Weights of a small mixture-of-experts language model, trained from scratch on English Wikipedia: 48 experts in each of 8 layers.
Below are experts of layer 4 (counted from 0) of a mixture-of-experts language model. Rows are named router (the router's row for the expert), down (a neuron's output weights, with its number) and show model dimensions 320-383. Each number is 128 + 32 x the weight over its row's rms, rounded and kept within 0 to 255.
After each expert's rows: "comes before" lists some tokens at least twice as common just after its tokens as in all text. This comes from a sample of Wikipedia text that the model never trained on. Tokens count by the router's weight.

# expert 27
router [148 150 130 130 102 117 108 107 120 100 125 138 140 152 123 108  81 156  89 154 119  72 166 113 157  99 123 103 130  96 152 129 163  73 176 143 120 121  68 132 137  57 155 152  89  76 149 185 175  77 157 113 124 147  88 114  98 119 128  95 142 114 102 128]
down0 [116 128 109 122 124 133 136 148 125 148 156 180  71 109 166 140 152 149  72  87 126  93 126 129 145 145 208 136  87 130 135 124  75 123 173  94 105 105 121 152 114 114 118 146 190 100 102 126 137  99 149 136 146 146 104 153 210 111 102  77 127 145 131  93]
down1 [141 111 101 166 163 136 101 167 150 100 151 157 126 142  97 116 160 104 154 122 156 150 130  73 102  85  98 141 140 126 150 144 154 118 144 150 134 113 118 125 144  97 115 100 147 122 143 137 108 181 143 156 136 181 163 111 166 140 123 135  86 124 120 141]
comes before: "-", "|", "==", "The", " The", " he"

# expert 42
router [138 132 146 128  95 165  82  83 193 107 102 105 167 215 145 118  86 188  90 155 107 105 148 163 117 123 128  59  47 133 146  96 114 110 203 156 122 149 104 107 182 117 143 157  82 117 136  93 139 112 117  93 128  96 113 135  99 140 168 128 134  97 113 133]
down0 [102 168 143 121 140 135 169  86  96 138 154 134 171 105  92 149 112 171 156 155  81 132 136 189  87 121 111 151 110 108 144 174 120 147 161  90 133 166 141 152 146  99 131 181  68 101 105 134 112 129 158 135 170 120  37 128 149  94  86 147 146 121 116  68]
down1 [ 97 150 143 104 119 118 139 168 126  78 145 183 128  94 115  83 164 111 150 119 123 130 125 125 147  99 114  88 180 171 132 120 171 138  82 138  40 137 132 111  81  99 138 107 207 129 127 132 129  77 150 120 193 137 122 117 192 152 169  97 129 107 166 164]
comes before: " the", " a", " as", " his", " that", " its"

# expert 46
router [181 200 104 133 127 119 128 157 126  87 130 119 149 143 142  60 150 166  73 137  96 120 163 154 166  99 118 114 155  21 144 117 147 136  89 148 100 116  83 105 161  94 142 152 106 115 144  89 186  82 129 126 157 103  84  90 118 139 137 141 165 141  89 154]
down0 [ 99 110 143 132  83 147 139 110  81 143 121 193 138 109 153 172  89 136  70 111 143 141 174  76 125 132 120 140 143 148 153 108 114 164 190 133 160 146 171 134 147 165 152 101  78 122 135  95  17 115 149 138 168 113 137 127  99 149 156 108 140 125 143 165]
down1 [130 180  80  97 139 133 162  98  87 157 162  87  37 117 115 157 134 111 151 157 124  99 136  74  93 152 152 116 134 150 125 146 147 107  60 132 129 169 121 132 114  96 127 179  98 189 120 174  77 138 139 122 150 183 109  89 127 139  91 136 107 155 126 145]
comes before: "19", "20", ",", "18", "17", " he"

# expert 4
router [184 149  66 128  88 123 110 107 153 142 133  91 142 148  88 118  89 127 146 102 118 120 151 126  90 131 112  69  97  70 104 160 156  67 125 162 163 105  89  99 142 128 108 154 115 172 142 148 142  59 101 184 129  84 110 101  93 109 115 157 137  52 162 177]
down0 [124 166 121  38 166 111 114 162  94 183 120  95  88  81 113 105 108  67  90 106 113 156 177 112  71 100 153 135  98 101 134 115 134 122 126 106  50 108 118  96 173 163 110  97 185 152 117  87 134 159 165 123 133  83  81 183 133 116 166 167 105  98  92 129]
down1 [177 151 155  76 157  91  87 134 141 106 133 159 161 118 178 147 102 196 139 123 133 116 145  68  41 142  83 153  87 153  75 169 149 129 138 206  74 103 145 113  99 105 135 166 147 105  83  94 137  99 194 149 134 138 156 178  81 118 147 157 100 149 125 141]
comes before: " ", "0", "–", "1", " —", " ."

# expert 22
router [213 156 160 169  60 141 139 123 133 136 120 134 108 176 141  95 115 143 121  88 146  80 176 108 136 122  77  91 123 101 139  79 139 111 138 172 144 126 116 125 111  90 210 125 129 104 160 145 149  88 141  92 122 141  61 138 129 131 202 115 128  90  60 177]
down0 [118  56 217 108 125 128 136 157  95 131 192 157  96 154  74 132  97 120 144 171  58  93 103 156 113 103 120 136 111 155 127 144 153 175 107 146 123  71 160  78 126 181  98 137 102 153 166 144 152  86 175 128 140 123  89  75 109 205 116 141 125 109 100 192]
down1 [126 131 110 122  97 123 124 123  74 181 159 133 161 148 133 159 111 134 213 107 123 119 143 126 203 143 196 170 106 143 143  70 167 138 176 144 123 135 121 163  77  96 121 144 108 135 151 139 156 168 123 124 134 117 182 151 152 140 124 150 150 190 103 149]
comes before: " the", " The", " and", " a", " which", " he"

# expert 19
router [147  95 161 143 149 147 119 116 151 100 119 114 137 159 128 131 134 133 126 124 106 102 161  91 129 134 144  66  76  77 141 115 141 140  82 165 114 136 121 118 132 161 146 176 107  78  99 151 143 107 195 140 118 162 128 136 139 130 212 126 114  89 117 159]
down0 [156  71 138 147 184  55 113 143 127 148  70 144 139 151 181 114  93  94 160 135 161 129 102 145 183 131  79 139 139 151  31  79  90 139  93 126 179 133 126 111 128 144 163 163 133 112 146 185 101  95 204 187 150  95  92 200 172 131 108 148 140 126  96 175]
down1 [148  97 106 114 142 128 102 104 154 168 152 163 208 103 135 115  79 157 107  88 148 114 103 148 112 123 162 157 145 110 138 103  93  55 141 146 157  78  70 130 135 113 117 155 164 130 139 135 132 113 165 134  84 134  38 161  69  87 105  81 166  68 121 155]
comes before: " |", "20", "19", "2", "3", "1"

# expert 28
router [119 126 145 151 149 116 156 140 176 118 117  95 156 165  49  66 151  86 126 167 159 112 133  98  80  82 117 111 105  63 136  99 114 107  92  83 169  70 133  44  80 113 139 128  80 139 140  75 180  99 132 142 142 141 152 121 121 139 134  98  74 125  75 195]
down0 [144  83 137 113 119 139 150 119  38 120 115  99 150 149 134 118 119 133  89 110 156 179 173  91 111  80  65 116 123 121 122 106 183 107 139 146 180  84 184 109 168  76 106 131  89 132 156 148  75 132 145 151 148 135  86 153 128 115 134 132 102 177 156 108]
down1 [127  71 169 185 113 143 154 121 191 132 155  51 125  58 128 192 119 179 107 143 136 116 132 110  70 142 123 140  87 187 120 159 164 146 140 126  88  99 123 108 122 120 162 106  56 112  68 128 118 133 167  66 132 116 129 110 101 148 131  90 125 143 184 124]
comes before: "-", ":", "\n", "°N", "=", "°W"